Weights of a small mixture-of-experts language model, trained from scratch on English Wikipedia.
Size: vocabulary 8192, 25.8M parameters.
Experts: 2 picks a token, a sigmoid router.
Below are experts of layer 5 (counted from 0) of a mixture-of-experts language model. Rows are named router (the router's row for the expert), up (a neuron's input weights, with its number) and show model dimensions 0-255. Each number is 128 + 32 x the weight over its row's rms, rounded and kept within 0 to 255. Numbers have three digits each.
After each expert's rows: "comes after" lists some tokens at least twice as common just before its tokens as in all text. This comes from a sample of Wikipedia text that the model never trained on. Tokens count by the router's weight.

# expert 4
router:081104106160138099123103128128128089079112182147122134174113121114164058121167124112121111118137119153130152113143125179155126073156123113122161097108134114099104135153133087087146162168090181147127114138117166153195113126108174118195079174131159136147176123097038124071158107093155108096149097083061130155117146108158122161145138154138075216100158055140172150108148150170100147090154170154119147118117141096129078151139105112143141163094111140155131139131127068133088140176120137143123146153094159124144128097144059153152003104133180080145113106130117210178139135053100138109131130120112248082134221085091132110103157109115157168114175139101141118108194150112075125102117116134129136098134080161124134154124128117166068110112159121123093109126142168144155144110132092
up1:158137155086112176155086092134139133113098139166095093174089186105173098119104117124145158085156094140124136131110092118154152194192138133131111119138116077131123144103108163124127097122107089134200087123137179112194140069137082095156088134114173116141135154128110122172155105164101135142153162088112101122150091110133157136161116101098129121156085097157145110077150156136124098151142139130150097083123126091146100108156120081181146100114149134131165081145178148116105136084120159128051132134184166148121122139123095092058146103179135128149141134133104192189121147114104120156094122100122176139174090145149116115120119086138192148168154137103172169203101188100122120147108082122103157051107097185061162118134135183149192117125180084122121173057134042120169255129111110
up2:090187119104082107107124125153136166114156126185138152210103182112123101143154153108098071119118185097163143075107108119168142095105152151092101105105121200110121086102124088198143157113149189148086138114122098046151110133103159112129152155146151157142124082093139085115165131106146121171118131093149121048157176083128140101172178123091110109133128144159090098119134150203112061092152122121149138099116179118141149133150125101160122112097073135118089091119127151128135086073122108186130168184142100125162043063171115132177145101095126138134109136132120117102097158093196174153079145128135109136195106130108166133143097120150145110105171131106080067138204074120152108112145088109097084150167137138136122078124213128166183109093150149109191115188143117088099161152105139
up3:061105129107108062088128181126209080131164127128149136128091165169115091091147186199160128160126154076185134159068117114117029109100073138131101138147129171139116134141133111096166123099104141127136146119128167148144120096079130102103187087105159102105136106127096081148120190164163083145161141152110129139161127077073098116137205177134152134139025124144095155104134116192127123101120172155094170078115122128169141122118155149147107121133135131117101102158093154115095102114154112108151191148141125140188112188166125166156121150104095117120111101187162082135116172193094089085105142144170122080172160138169117166103158137145123144139162115134107150056138115091083120152111123132106112146176132197168119146143157139119113089189133093134096074211104080107170142158106152
up4:088144167080189130175066116126108112162136084128114127135107131145156069103123127072101154108099152137075087163151140174126057131140118178150182083096154119151153137168133087126093089170175113206206139137082102182148093084113136126149105124131152101149086139088116066115091153123124146126087100130107086153125113107107097111150110149141125113114123109130098145094110140139082143093134146110077110159200062114113135102133136123131127141196160103087135136119100109130079097129123092122121078131183119122130144098197178135157144146114123055122108136130160142060154107133124129117152115182111145090191136101081169107157111132118128096215151146089144146158119104076158149090127178108172133139102154152180102098193155153105091088193160212102172164177172094160074095075137094
up5:136153115066143123064087108086103111107088157168114105087145147051128131147127110141134140101117087131152122162163135146167136160121082164132141102104097130120156147119116172147142114191119164133120169111152093172099094156176081149152163125176131095129140105126111089104114116182154126133190181055154146144096172124111110114136088142123160131178137126104120106101146114105145115136067206168121113139122119125148175119056127108132149084167114160149137106108106079109136096167151071106199143120169168149112150131137077129110106119182115126124059155121144165127138160096179038125182115155137005180160099090106077122174144132061189150146057121144161201168121060115154155107137139111112116087100116169120063113089149170107096095147091143182110137134098176110136117137127146
comes after: "=", "\n\n", ".", " =", "-", "\""

# expert 3
router:149103125093094131130059165140151135154157120154113130230212177142118175195151086144107086176161128066124135147143115097128111104133114131132082122115068115132099151132144146112128094172110190155120089131153180109159110100144150054110152195100077147154115125096171143051066117111095178106140143095106068204169164097117161123134111162129109108129158102085153077063119145060126177102189106155112130091118123116153202135148182076144142128128126117113132107110158125156141136167089123139166136154117141109144158102054124150143109128152100068118104142166137134103155144173065070167162102150147148104134168098170114092140120125084153076085104170161140148189144147117111146130083141148132200138141134087123127115088135129104140115155145155102150141088097160178201160098156155
up1:126156142144142148067134102100136113123157101150148090065127148135128128157094096097092100163112107134084153142163097112130078152160142080139155128119145085132135063154124127114120149122117186140172124139146150085087125111182141147091134083104126193188121151122148123086119093117162176099127135172118131173189159145166156116115086090099097136154171108083160141104109207080131140141159136123119134118121119107108086153129158105102132098177083135118102176111143110119127147144103151119104121158094105076171134111039129158136074140088180102107134169145216134149162129106088113152120128175172060138158118101145173167101139048121089177154175118061077158210135175150120064084181073123081161142120117086186169128122156120152188095141157111175126189101204073102117094126135139
up2:160129120127060087092108125102094152129093130155161111189112203119134095187099094124147112074092164153186137172116142086129117097119102144141095143100180154117119094175107092136171154112156136099106113079092125124077152122120155072137119101098169112180142113066141149113127070133076163176196119165143100130153119156099192121138140082134125137148138145179119117076073127167128166135153146092178130114108142117096203123075145127085136186163138076159096186098150103122175139138107108097156152146129153098185134151122094138126093099075140064159100186105124161111127151125104169163170059178141115141090037113117090150060110145122150126099162062130097069125124165135068149148116085133117086132083111145170175062143129130153127102141084144136109149104090119137153174148063147
up3:105122096136184121125141121171138150154130134112126126127122103154073107098150128123178137153140219140135127173133171151129117147155108124138144109141175159122112173161120106184101100145165151137143099154062183115143048128089120104135129134110112137157150070071134135114146143101158140104107099133122044095216132115166157126129133135133124138139136177101135137170060175101112151062123138173192149066109179111146179128117151119147127117117109119109085144091134114113101133113100141101150111173125132125163098070130097159173097119111080074114178108156046139109121156128201101139168047108135110105205101075146167147157133121079066186147145171156155114137122107090157127142120154115097080156165111122175104155044114113137225119094137085131129127131139193164106153054118072
up4:124131124067163107103129094130157100139155081150122163126155127177135068097130150177171126176135105173181212188104110112085100117170089131139088129123102126118133116158107099143143132143160192142125073175162134117097130097171048087140147093154147145187124078172153139115102126116155185155116122156153174077173101096130136200133115146101117098169138134083118102104180090133101120135135142073030198094131108088181172148132110105154117162129120111125156158104144102133150170146135164119113136167073135125106116148121108112140212142143106096054098091114150110085115144163082073123183167165140127149131087124161104232130081123141134054156131123162099133143116121115092138166133059135168147165101143178101135080088100084142095138121097113110085131105167153147160126122129074
up5:159126137134196129166114102091131147114090163166136141189160135151056089162199180082099172097106127040112124092193162141143137109141157123087117095106100058199182124121104126153124095179094164173104144078103143117116091113165123196097141101105070088149095115124113157105099121133168163113087107102149155098146121187113103100167153094107114126075129143114143070133121137176106145104136114051102116151079189106111129145174151149187129132115119113062136114160053148128150129080086089142099137148141108146159147122121143126097151151143113098118127083150125158105114181150155132137132108165122182082084117082153089125108164134115115089175162109160118134131179084204131174125166143149164156160109132097205072095101139133145105064135160132123071202123124152125140170135152093
comes after: "-", " and", " the", " a", ":", " of"

# expert 8
router:133132117132103091133134121140145125178081133161137112124145118120130111151145106130079121143144145153119140116151160035137150168189103108172117146129069057117117148132136138058148123110162106120112103187165182156114116119141226137127151127092207110135144136136112096126120064149119061066123139150160103074069093124120171125102144195166101096148100151141134106126186134106110194143109094125117146134182086079127192097171134083094142107104196131124160145140132083122080114142110065129142141144119063123166182098139028228125121103120116136132093105165200148156174107143063058130187201133170130129140122086165136108144120103127102145104111134115105155171160104132120145113068140149132141140149115158105131092118164090083167106137158130102127117096114175147168146155175119
up1:111135132097094168122077164100094069137126174151129101151149101146138083102157125143100187133120069137083091056182111124123158122154041077111082168138104058164119185156105102149152116119159093120087105187185166102145162134142131126126100143091192158161118146158080123096163137143149093162143177085144118145134129099159126109158082164106112145158147096149097137080119194132122108137118102128132085149126147127139134139120086094120091150134122084118146147151106097134124177077139119158087115088102114073115119111182076169142142156103124182094114175152085076130126099072088131095161077202140080158111064135117190128112193097172122150128107153080118115191137160056118175131170112104179113179129073081083141169114154144117135147121153173092117177131146103195094137134159172
up2:137243154157053076105101140181087115099149175125094109154073186134146139107132135091101074091160101163114162151098122120163130096115067149045082143125108156094152134141142116129162139095124106142115143094171184096095130131126120100128126140156170107125171154114095185169132086065128108126108199110139101091144138195142125124135163122162126134125123197158098082143167091191086111114188087147066123108134087133104162138112094089081149131145136151190166171105117126162089070203085095144106084149110085140168105092179118202127177116082125096047132076116123170123156090137080113126158105142160161069126073081171155123160110096141165110132093110136091160175146166123118157121077118125150139137103161116123124148116121102126134150153131136128152157113146112135155175095129150
up3:103180115135169092129075129123126124077130119121138132078091139123105101098126094128045100187163053155185050157151084113134104093091089094142128097137100164087126161095051160121203106140074163094117172129129136154064098163107157148178146185167169105140114157171163057162110138124117094131146189129125068136090139145163123147131147111062094094184170146143132096173149121132143126096120159055133163143147089138099164138132104095048161136155128140155124146149163117082088175105160128090192168161113121130103123110121088101103136114096164163133112151089128158105118058114100134102159125101142124147205166139167116140094131127148107166157157106096118155079110062126079138151108154100119124144131130129113092061126112110101135096207149119099099120141108109171105094171118189
up4:157166164098100147135097107103157171124140110162135105154024111149160128126038115152174077142119087149103131116144176096132161147148115145088051132147167077124130105159116166174127147171092117119132108049124123109149110177153098137119127103151141145117130087116138170146152073121142096083147090087093135156138134136164172159116175116124099194119131170151122087170133088153119156112140143176077112149069112196166114131014121094142163112067114131160159111173148150141044156086112153111123162156128116137133095142154129102112150164074134139129131149118137099168162176089087047134122109122129131106209105093112128148153107133143139104064180129070200111093169134111105162107135129094179088116086171124123104106171101129178098123125109065138143088138124135147071103084125097
up5:116135113119135129139119116094193089102128120201145123079101049108141120087118150137121096132136182101113132156140159068101141135126158133115107127150115138148148110191157167138127121177114122169168125090115156090201104184180156099152135053057084117179117136139142104119099169122142079132141147164129161134136061057105185102140166135137128072103128087145145140141155110115148160127100120114105176134114126121154129145113126100105109143157155130133121162116140149168132145178110183128077052110176088096165094126173099149119168099084082127099157120125157163178105134120130112145126181181151124146135056098128101065179115115077098064131166112108142104139109039077168092124120197073091086076155173124111127159181097151167155071174066140113162141110136085175096125072161126
comes after: " in", " of", " to", " for", " on", "|"

# expert 15
router:057063132121108102178134139159116132134082155087118096116131112146141109088135122114127192173074151115113118131140111098141139122141114115178104178183037078167106136166127111086164126107118061145060089112142127140111173111153113121084140173155157143221138100117101106115135130091105122090143114143130063091146166103128093095098114089158128167107175117145144121070159147113100177117062095147138108146181135137194126109192143102130113152106111196114176168126152128119086145113104133088150082171120137120175169107167096136142052080089148132173187151128125172129117147152128093150129128161133176140114123094106187131121155120128188135134131186122131119165224157102179185098123086180158146118114143096119150092104077122113098111190127187085128116132130159092170177166128185
up1:145187098144109145163136189145119143112107132115164100095162100128143124129152118128121173190123097168127107107120111136092142138159162060149129064172125095124158108124126130149151099130155105094127101128139164124123170067101084132102153144111156084212114075140108116130105126226128063102149144147107096107130163157085100080085161087136118126118197151207107130132125174117086089114091115135129107113191164092179045116150143101137170107166155155097152131099112121150111174073143108165143099104064100118162095076151111139119151104158123124149139205146119143132103097105194079124107113128153088200076195137128127124060097096171180184170136137124104117176170115059146146109176141152145126136096110123155150105155157165106076139162121161078152079143171093104124193172115135
up2:121160139147113100100136143159147175144121176165210131129095132184148083158097122175113078124120114172081063098151145104208094109092118120133121129085147124141144173188109135111117117160127120139076098080125098091160149118099106135123145026169156149140206135085157118133042083122120161171114113056123112109102132123101095102130136107133073058110086171128155154164131164131143091108111114092104103121133150090079049159162147131119111127142115132098117158134072145074109100144127107097192144234071129102130089136173122106151106126072139079118139138164147176111150087143163112166081115128090122166122071133109139162102175113150125147155102135095170119145119145130133123104086109135108134156173116055149086148059168102140165174127171130145143144094138123144047102162119154
up3:156075127076191090154128108165121141129142169127153112103119162112129104156138117165185069078108136101146150164148131164136119137170160093158124131097104163127148120145114078173172174189169160170098120148163099140126114152168178139142111099123100064114171163123029096156108195119126141115111146073147093153078146181199141116097122127153108174100145085191110066100071159153134175151152143104126189032199108106135087179146117125079115141124119134154140052130134133101128101149107143136145071071111137117177152144190132105121117166146126117130119127094135116142093103140160128117112180155157103119163097132128065076126158124123102099087088121189120187102125126110136079091170204141129160141077152165072142107130147146146094146132083118131141157170128118215121122146133160
up4:105134117150135083184149082196076143144134119108170114112099166187105126159148129124097109117145101174108148130151151150126083097158106045185131162151126094148135080122103137156082165176087124161087116131115108142147140116171081063148097102150121153123128159146128103141099152107135141080160119077078151103134145131116165147137122135065103095122127137106138120107177106156108188166119084196146073136126110131127143143090182150151114193046134125145091142176180098159209136134087178118126082155097161135135117153168091178207174111078071146167110065098148137119163179114164152142109154102108130098136085117132090160117118136125107071100091085104156094175069131088117164133120176110115119078125169102088179187164072090195103131130140164086138108078138170146138133160140088
up5:132141107113190157124075205187135122036159151153127178145101096166197136080141137146121097057107121108129122148110173136117103150133111134099120118111085152099085160130117087090186129099134115083159096069104131112135114153136120154103058077101143168137086137146129107156105138058140169159164104154090129115155132150117107080184169120178100120101067158100192107111117142117128137102082095125089126150132198121173127114157141132166132092070111110076116107108143071142121159146115133156175161095150186107115158166118093080074107144163118142141147110146158166117120119134090047151113118132164150144144156121152111164137161187102144104112091129136223134124152098146154107145084050166113144098160161194139065124166115083177053130114154173098088126123095090096144087136126102
comes after: " |", ";", "–", ".", " (", " 0"

# expert 5
router:110125174098104117176129164098120113148016136205151096122119108152149114184141173119107076112091163097132158076155145131127084132091161126105152104167102146107144170096150114113108135168110107124134108174096156067155162119147193103185170148070143080137114044088121174127135154115100090146105139065179148112185110135100163158146183104118116174109124121145166092141119170115071169140139087162156156135167156124103106121137105137070136121129126141090187108098146157136121113102160119095131153149107031175116153155133167092094103109110151178081089133155126152181142170121143152142139115134133096160138128119128110106191135111089158138162139138121107139169173063107139151121148143097052176147096159138120145067076063208155110115216170167105153159144115144156153084130134126
up1:099082129148114151126173095113130112160152135175159141197120189163136131174127154099090136094087124152141111109126134159109139114102137134118144119140129057114123091124102089186136117104172133111093172151140184098131158060131074124149098160096125096142117098126138162054149121078090127114119083149121110148089103121106140073148173120079153045119166130133204120081131161112120143110094061072098151189140154080180133141124135126116086092125186125159164109084142085090135160139199115119124103102120092140075130139155171099184104141157077151134147124142155172187121062136112121127137154141193123212152114143165151105120091119147112074150138104150105087151094164032066138131134167175177089127137018124130159127119130125127133138153133166122056159153168152115129127082140153
up2:095178149155080099119138145142158127118193255128163114133121172109177142125070085099076128145125129169130109143107153158122126135103188140163122134075109214101150114131098066149169053123119093096102169061184164149104116125128118115144156152106158133086166100164130102159140131153121109102113136140122167119135135099086156116172102080142116129174188128134140080090112177096090119129165118082141138148070114101099118117149071172156137124064119105150141112128091135063093087081149135097107141152150172113180124137169067146136108119065137051124077155111158148125164148133064132109137130162151129127086108106123151155161165084155123137148156117122106089136096160096101087097095110069178094154115122157117132087128124111129232147178110107132148121115159130053092163141130137
up3:165122100099145063078150138133151099144154171124119130084152146077150072136118106127089145129106145105130144142102108176078148097176145104123095123086122108081125123159162133171124202148106173102152169127158192128170098129091171148152113137132128083150163131107129112060125132086100080111156096130210100136135167180145110072140116099136140143078117160162085087139148132162122108099168124119136156142155174090117142188145157132144089122149130119072120155105129171080103077061154118103188126158138109168080087156150160129152109143134171173130078135055084117118149146131147087097170172202173079145208126136118128187136183131191131096121174093154105115175136144099136125162132172087077135167119050175140167147144109123080133145095130124058129128054099159162125079125095093
up4:174120165100118111109089123068092121165136134107107082155115131106141128131173150116134157106123130061167109075138177142115190183093122129167102140128167122145170138174151151134159110150158181100142091100078092199092135128148141098125148105085094086151054086079121075075141149157157073065093062128145136119156111128140145163176078145099089147155140159178066191112102134099123118151144110096158189084120089137200114133125089125170133161148034189161129080127096114119168150095155156182119174169076136143136126116163106151146136163161102160109112104085108194174134154128134150101119156143128108139164154164037132147145135121134115111102148131195110105154136085112094161099113130144113091098118169077151135090158097132174093143150122073126148156153114189165166189140123151
up5:082189103133163132148133135076144130071127139134136053125142095066139156154155142160129109086075154173089091124144103085100096109112122216043126170108108120189139178082200152194108110129099130152134141063186202092191151123179145126124099123091085129168096115139168152104090102078221107156169101123124135092210127102058084162133134147145164099127100100192163073142149173111115133141122163120096144080133108085118072184068107113125117141157113126132140122161092098144136106107083162175145134073099138126145159105118132093149151117150154137131096095176079149142184118146116083102135153192095178136087113108157159162142125166117119151124133152108147167165160131147102077152111095119077130165107155145085100123131100147124075147147141125108107142123148131138130146120158173
comes after: "\n", ".", "|", "\n\n", " p", "P"

# expert 9
router:137118157147174090191143130102128143098112136128150118120136137120145080105203149163040117151111155093069071124152097127200095114150159130181110117145095116129115105139126166137160168159080171184117115131133118119095148134116113149111150145124183155154142144108122132087217125119112130112125169127037070138100110111087076115104143190089125117128159095138180101105147137105107121173091127128125185104180149133182180111140112135145138214099144145107126111201162156115068169160108125114195105123087140110174133091142112131078110096028110129147103146117146193085138151139106065108141191166141135131109097159144139107070131066106134131135090069173173084192155177146140169160163163137148191119129115131090141137111115152150106121175131121164123123119102067120126153113185157
up1:081195067148112181136088127097140140124181200106154080047146071156130117110132160134157201129146153093081126172161140152119097077098119164143060132129106152103155152132141120081151124150158102124156149123149180128122156120138123154120138145145184113166120078127112099075118116072154135140108177134115087117129092164064094077151166180082094123160112115114140113155134219164121128099148062144160204115210092159139135052134134171151077086086146161071121150112142102160112133174086172116135092129118087085133126119139145170147152131091158125162099124175051117134129156104162072112147133106145153127104094115125170159072116120173127082162141101126145131153147134090173163133100060084144173083082078119138147104132119109129176136103101158129093146106141082136144135148174171
up2:098176168167115102123112110137140112107130186123176123157150221112157104117147062130074195122089114084123112150085139105161044189184172151141126143122131155124140120110156088186115176110162090155137152171106137134109162152104097170109174153058120135120137105105148176067163116163099181138111188123102110081114165125127099108120145150073121121142171140126146045067121159131088086136118081112135143101119157111117078123114121102176129171117089134114141127137120156101095173062178127088135127162121103099190113054165103119068179105093099135085101158162120127110169108115154164127123127090144175115097143122112136070184170162137135136178161102082125109149084171077107142131157137104128143105097082129141168111073106161134157133081128095168142102097144101125111217055116128
up3:067155075108121089156143145104172130161180165134137172112135147129182145144169123113092121067107122132186120126154134168177088136130089131117109122135156135214090169136162154116105162104097174162136091114114098093111077092114097117180189192142127072122139112070128126119115150080156117111103195101126092105106157175176068124165138164157108165128171158115108114127115118148097093073069106165131072087129124115105116117127135143137152157150107129100102072122049148118165140133135179105167136089141177129171105123136118179145060172138176108158087107174149136156059101125143069153079162116139119054148135136122163152102126185180096086102149104077111131137124169179117148135131173057132138158195066131125111129139160130172060083144147152107153102168162126172136142080157113
up4:080131137169083109162117140087118106152148158164091081158086131174144087098155169168150069107140123108091147183220115182110109146123121083085178164167147137133104064155161097082104119182084107113173138095122130189109167092111173105180160168124141148146149181143113105173122110114134140140128111150115134129175127104124119128157117096143085194128221135104079110106120088096046152133151123167156124116124082086120128094119132145165155112135096133086154110209137141111163139146090184164139161118152107085148109120120134089114185114173135143158093211131084112118120197084103096088114117131124101174167115111094072137103153132143083086103126113110119128109067131163127117147139162115147164111112105159130131146178151135091043078173106123116112124163053110158155110152044141
up5:088146183186157123196150127081154136130118145196113125117080154127106154169139097122145110090142169081053110126132097153149120105146060104168101123121109123139133106158135176191127167174147141103159088132116207155113117122126121117118154084117139083098092108116123156150131157079108168070099101095116139160146167052113052096074103084163185132150133154078136208161175110080131148094116222093128166170205122130152175152003112138083111092161088098130160166107130146119081104121105152109148126089039105165172176178126116188145141141122124065107102141155105153097138146121111098117160160154100087150149106110141136156142149094153131107133118099136150123191189180113100101144100126121122120133134129148118127142137182147128111109126122144119151113141129157118164088107121114
comes after: "\n", ")", "-", ":", " Born", "′"

# expert 10
router:077102124117093149200123143174137116123108113125151066127157071121126137120114125156141121142103176168098149133142185120173064118110103111160136138163126081120143120102159162171178147087049148142099114108173096159122112089137098198088101159150118126218103114083171135074138093158117132081154166128020129078095116093144087113067160146158088166106214150130175070090139114117127125121131124127135143177123145107180112128189138127154150188066127196124168131137133102085055112121092094112156139085122113151183132134170133163114081105049103156117130147079133117130151114107168112159192143133175161159145089126134194125097132075103145144094127111142148138165162157157151110150131151105171137135111190088137142158108101156123117078172158136093139154135097071145153127137158171
up1:191175080134154159125145102148113108175152108137118062129083108108137161068138111099194116149091116184122210145148088161084156148109183120109147089106071091110108154155074156132198152151150121153136044105182184129134152130131107168181122133117100086131080093151064043127153194109101104108146119139134059155133112132167126109108192090123142094096123139107119203107100176105161134141112124130158111191200136094145140104069125130143116105125102185144148091173047114181081093146123084123112124135152108154121102089140139112139099110108128135126154106146151178196130131087121072170128139101159070142163139108100143155122165113158152140159115128089159132134156132117110113119085116124157131116055100138151154160139131122163138159120156177106102139078123118143114153219176163
up2:059118165112140146142136132169133133117143119131176134140096164091111177108134106076193129128121090095092123121085080133110099098138116151170085152128171144124167156097085117120150159052137121185158104121154114136103078104109101079178161124117114173095126116156154186119180202187094085116128163121112106134161125165120061108137193092104149081130153147109108032060166127179173153089107088149143177151125161097056100092159093120129112124103142156096145164095157131078123144143086115112202148147116104174160070169190117113160064118092146065140079095115135139120099174089186167134117063131151146151095143103143116133102114092097141110124125116142118135123122145124129156139075110135139105149117119092211075098149154175160110164075059110156163128096114114149167141129177110
up3:080124100144168081126131125108125087134209116112077108161112108127153118100086121154102102076138157084198135129117110139115088109128095115176185128169175126130088140163113175119162165169107111189167158099198140137145119097120160171147145174046185165127116165121149137072101166065130163104124054128084088073144142162114117073117139107126187137167148087111128113186133145069107102095109113171122127098209107105172057151156118163096098129131183112075169106069122140140112092140114154110101099133085099142098143159122075101148175133121088134145119120103137140118145128112126097060070156120169171104086143131143120135110147096086130119177168118090129083139113108163115190123134179091186139188116155140156169136111108153126138062102140147110171073165098145191139091118161138
up4:156142146063123135129120129095142111145128154163170149153125177164195119122102095113157143154212120166146120151142129162121185124100140101177138123128129183126151020131157147132115120100133133157116106146114138122175136116144138087113154155096170101127106122128128145107128115112158163159201070077107066092149084084114127105112155143156045069112148110143098193091212104170126128092151173145149140141118114155156141144060148089133117191127055120127129098132109117094117197173115118157122113090188134090145170151111150081137149116155095148134132106111125083148151128117219086104136119144155143128111098029155130094160092130150105128150133111143111149117147112131139134210117078130110064098066149171122164087209093153101142173102114103141119185181109178157114164148092096
up5:148083114128135094151131090080139103103105129152161062069133092124111165136194098046081103146196110140143120163121179056148163157083066161141154155169114124154107128081132152132161131103131105126143154088147115123147126124137126130121131117067174142069130162121121137142169126161133144112180157085121130153159166142134095130143115172148173231122050136140165119052094118107091104104104159096081131112156107218148119089042127180126122126116127086117109158126144094107147170150054107121133153153101163142107191098098164171178185112137116124098120110142071127084161126097167163120174067116096140094166072106110177108117153127063132106146136126122146158130165116194165118148148125054091095092188121134128087095151157116088125164123098134090139129097115108139137116112139078
comes after: " |", "  ", ")", "–", " 0", "1"

# expert 7
router:104068141161076112130159132171163047155142123167161071175148119131124101127163151118130033141149107100089103093109132105119177114126151065177074138101088072115097138136086146174145136069156128105094109139155108172210175135140159101117159141117124185124142177081122114093209120233143181144130106103133141129144100117158129154149134164109111164086151156095120122088156161118143162089119133149082113118147116152123148084120128102141185141084146151104124145107172178108144096107093158136118135153103193125153104108121136116163117103137109181112139146204085108114160147122134095133155143217151128120121162128150150066081168169106132152152135178148070112099143127124213170132151093124111163193108126124141110120128104168063176068108100138149187086099101134073156124144131104
up1:131109109173091087159119088119139137160143166082145192142132139123150097110136092140077089122130148109104131064116163137068106133154122133171179139105093063116078111127148101120126126149145100105137133132079194117109092064133118108156136123167158143133124185121070142072156109156115110160172161107129089179186144146097122109153132141125091133132146124137154119134168139123127215154139102115111134088119150171161172117155163180129112110144108134109141134155126136142132166091201080184051105066158068114138152145189037112141116156096116125054142158142069154091182087146108104132087076173159127079080187153088176141096133104118074099173162190111118091096159183113093143088135130157103167178074073113138124131187173157116132180147086144074142102158138111107120102143125142
up2:113089131121132101158145145191063132125142144211118143060117103138104166181135168102144149156138130108153129098113102142142149153128079104105127144148134139135147074121107149168222097118134139134141085109130141148110097176148152092141140139170207166123104087118112132140183128103168158170186088112161158150138155082181139185156152112157113145096116165145090085128167171149169081101160103180096134146098111170088154054104050099085103133102104121095118080131178099041100122144139121112134130142183163123144120090087133171101105125089151112142107121115107105176119128181101075166168123188153106117085080114102116134102153160154103163157200107164125112107084182147093128082100152165133078164142107068161123148102153113093148110120150108166152110170116150229095124154187144
up3:119086088184156187153124070159171141074129078146208192080127148173098060139158105096103069092099147083105096093149090148117185106163135170085142142068128125138097170164136140107101125118071030137158120140112150120124100120103099171195146133139161073207160114166149142114168129158122129145142100142104066118140134140146148127126135103155126136125122116129144117109150099067119141118098160112082122134149116135102193203122125127168080118118090111146145141144203162134088109075111167118146154104106202118129161110115081114143115177170152124085087099133126132122123137112139137091099172145162163107152180146139099170109168130130101116161128142040093074069127072110134086148116126113124157142121143159178148164092081170109085144126110108114162124202103056105089126139139161
up4:200086102113089156118139142136132145114157077135105202169143142146100121117128161132159140112186154149104125121139070164086155127136149125113080071125135066150185124194103097242116120126109074163080102154179135131158116106116154093120109092144082118165108126141141122098137154100140167135136191142071113093150130083169085157207103083185108118082090107078119174085146070093147096133090139116111173069155150090132123107131118151198163129123117152144165158179163145114145120094083084170113148144078133119162095160107079157147165080049123058134146115052165118147121094140153106188102164054105138113131113170189101136128139177112109155165154096126122141152089117138133138108098098120132142096176118124142145069096094126113141166160165146110147088142149140140151139142175107
up5:065122154135149119177140106107148043082123173105144101147159155100110144127180161114157126116099055118102143135116132171092104160118129132191155166152160106138092162108192131153143147127069113160141169106153152107180124140139148059064151132052136103186140099134129121182091138150156149090161116114082147154127075130087109129134123148166135090148139131123112114101198120155180189100176199093094108131106186152093169159129140095117153112101118150094083101118124068139094060147143127151052112134172138106182173095173139167156145154047136050136138130104080158131157133175081114116137182143100122155143159118042158131082174134061120105193136126119160113128143163150142102134119163082079132146149145114111110065125172184125098094119125143132119120145155080102152132117153137
comes after: " a", " the", " his", " an", " The", " their"

# expert 11
router:130121159126159166131141114110165149073156179150133094153068144115177121094111102143080114104139160118134143117119142139152068152136110133173134163162140121157099131100071113192129142132063105085151119070190145124099091138164119119106200102169129098221115122105156125106060134137061115086151112081096096164121093129141175092162143111135088118151172113152077141115211145104130159069203150115150139167122141158117158107110112085116164140069159141110158140152129146104116122095146123108150156120077122109164136132112019127169109104146188121145087169144142103117113121134098128115122127155118151185137101111138173119083217154172178201161120107096116136128086136125131148074126147091162134149211117092120086098114121091165100123181121164085127056093105078167142077104103150
up1:159105124135133194181127080153098127110114132127168109122120153140100132140126152128144113117126116127088159154083099088150118163126202163150102150185114063162124096092028125124114128107198127079192127133126079104143194185145126093089170149148131160159095135171110087156149101124111144095202130189125129082136157120159125112151110109090122139146132116119203108111153154057105192116121139149100103163124161112104143127123123131073151126089148111132167127088112110085108164131136031068109130120167116139149122100142039163128124073098099141154156148156136174134105083076139130101198118120191113116171154088129089143131117138134084121145099129125092110154157121078084014115132134128143123127104097089182116145089157120138184061194122157154180159085122107130163148099111116
up2:164153137140100063092092190168150140134154194081107163167064180149101123156091092116108129101103125124129145127160139092146130142182080111123143145161106154171075129098128060167119138105140140079104126152118160102077098112159115061121091168068141152108139133198153082147158184064138119161089176139090112083152114150112134172143137093138028137132171141176132117178155112151050118123153109178098145105147108155123099113133106128163123149116117108124136158168082080062066112107097138162173131153107146154196120172120102133098134128090131047145112180172069159133175086134145142131151134076198102123097153148152109089108159164151124149111148113153137082125098186110093130127134135091166105114142114164107128127146195197156140080121162115130147047149122137143082139117100129
up3:110121095149121150121138128158110119156094177141124098169117091182107079106103121103120143099124129157176104185064160101098101099125170126139178124145175114141123109099053125139161178082148149098163145145107085079111148125186166153110130098097165094133167127105095118126148175083120169170167188123157139109072084205174128153166190163100101156156090098110130152131168057100134078127125124095122116097202142140160114143113117071119186148122148159141091117159149105101150105069114099137126106082101059068168093142154094169175140099152110123066080144148101126158155088136159097131145155147135136107174204134121105117146117207157149148050123132090162122113153116121050085139120117087129146127083162129161164114161147111139171127099146167149188063122106112151189161147099177
up4:107125165179162168104151137111155159118079162137078131179141121093094126137089162106172123124119163141082163099125152109165156152140155160120058164172112197092145111117073170208111156161163085127152095136126177134118139139088096130116108137145162094107115153110142113147153145131135103120082134161162152138168075124129101086184110082178082120116157162113109181144175063135167116073115137159187125068151082139129124169076115122179124138132115057104107174162116167160106135114054107121139125183106123180062134089110097134144213071165064146114104108079127123125119097112164122206133178145159115139136109171118104124066140137129122121078173115152109160174151090106174114153077154092209157143168111191088113173133092152121112152126156130100113082088127145113164165125107136
up5:180159161169109193134164136102117088091105135157148136126116155157114095146171091130119165125130059196149078137130096138188158133167126061165148154142125066157109170180155158158154116138127162122143157116112101115113129128104145141087171113085087130157115100167105128118121104099172105122171104082116128113138139121142073080192101062105132134115065091131136114160090151159057149076122120165113164187107157080105125091089123074115163113120120143169078119096102162105160070172101105140128148155097063163150165121087076150140139105120117123173123057095107126104118099161133134092160101133096128176160116148156088091131123063064117173108134102089113163155114087116098082080109151100012165156179089075091135135120111161161113168090109128177148129133106100085170179123144100
comes after: ",", "s", "ed", "\"", "d", "ing"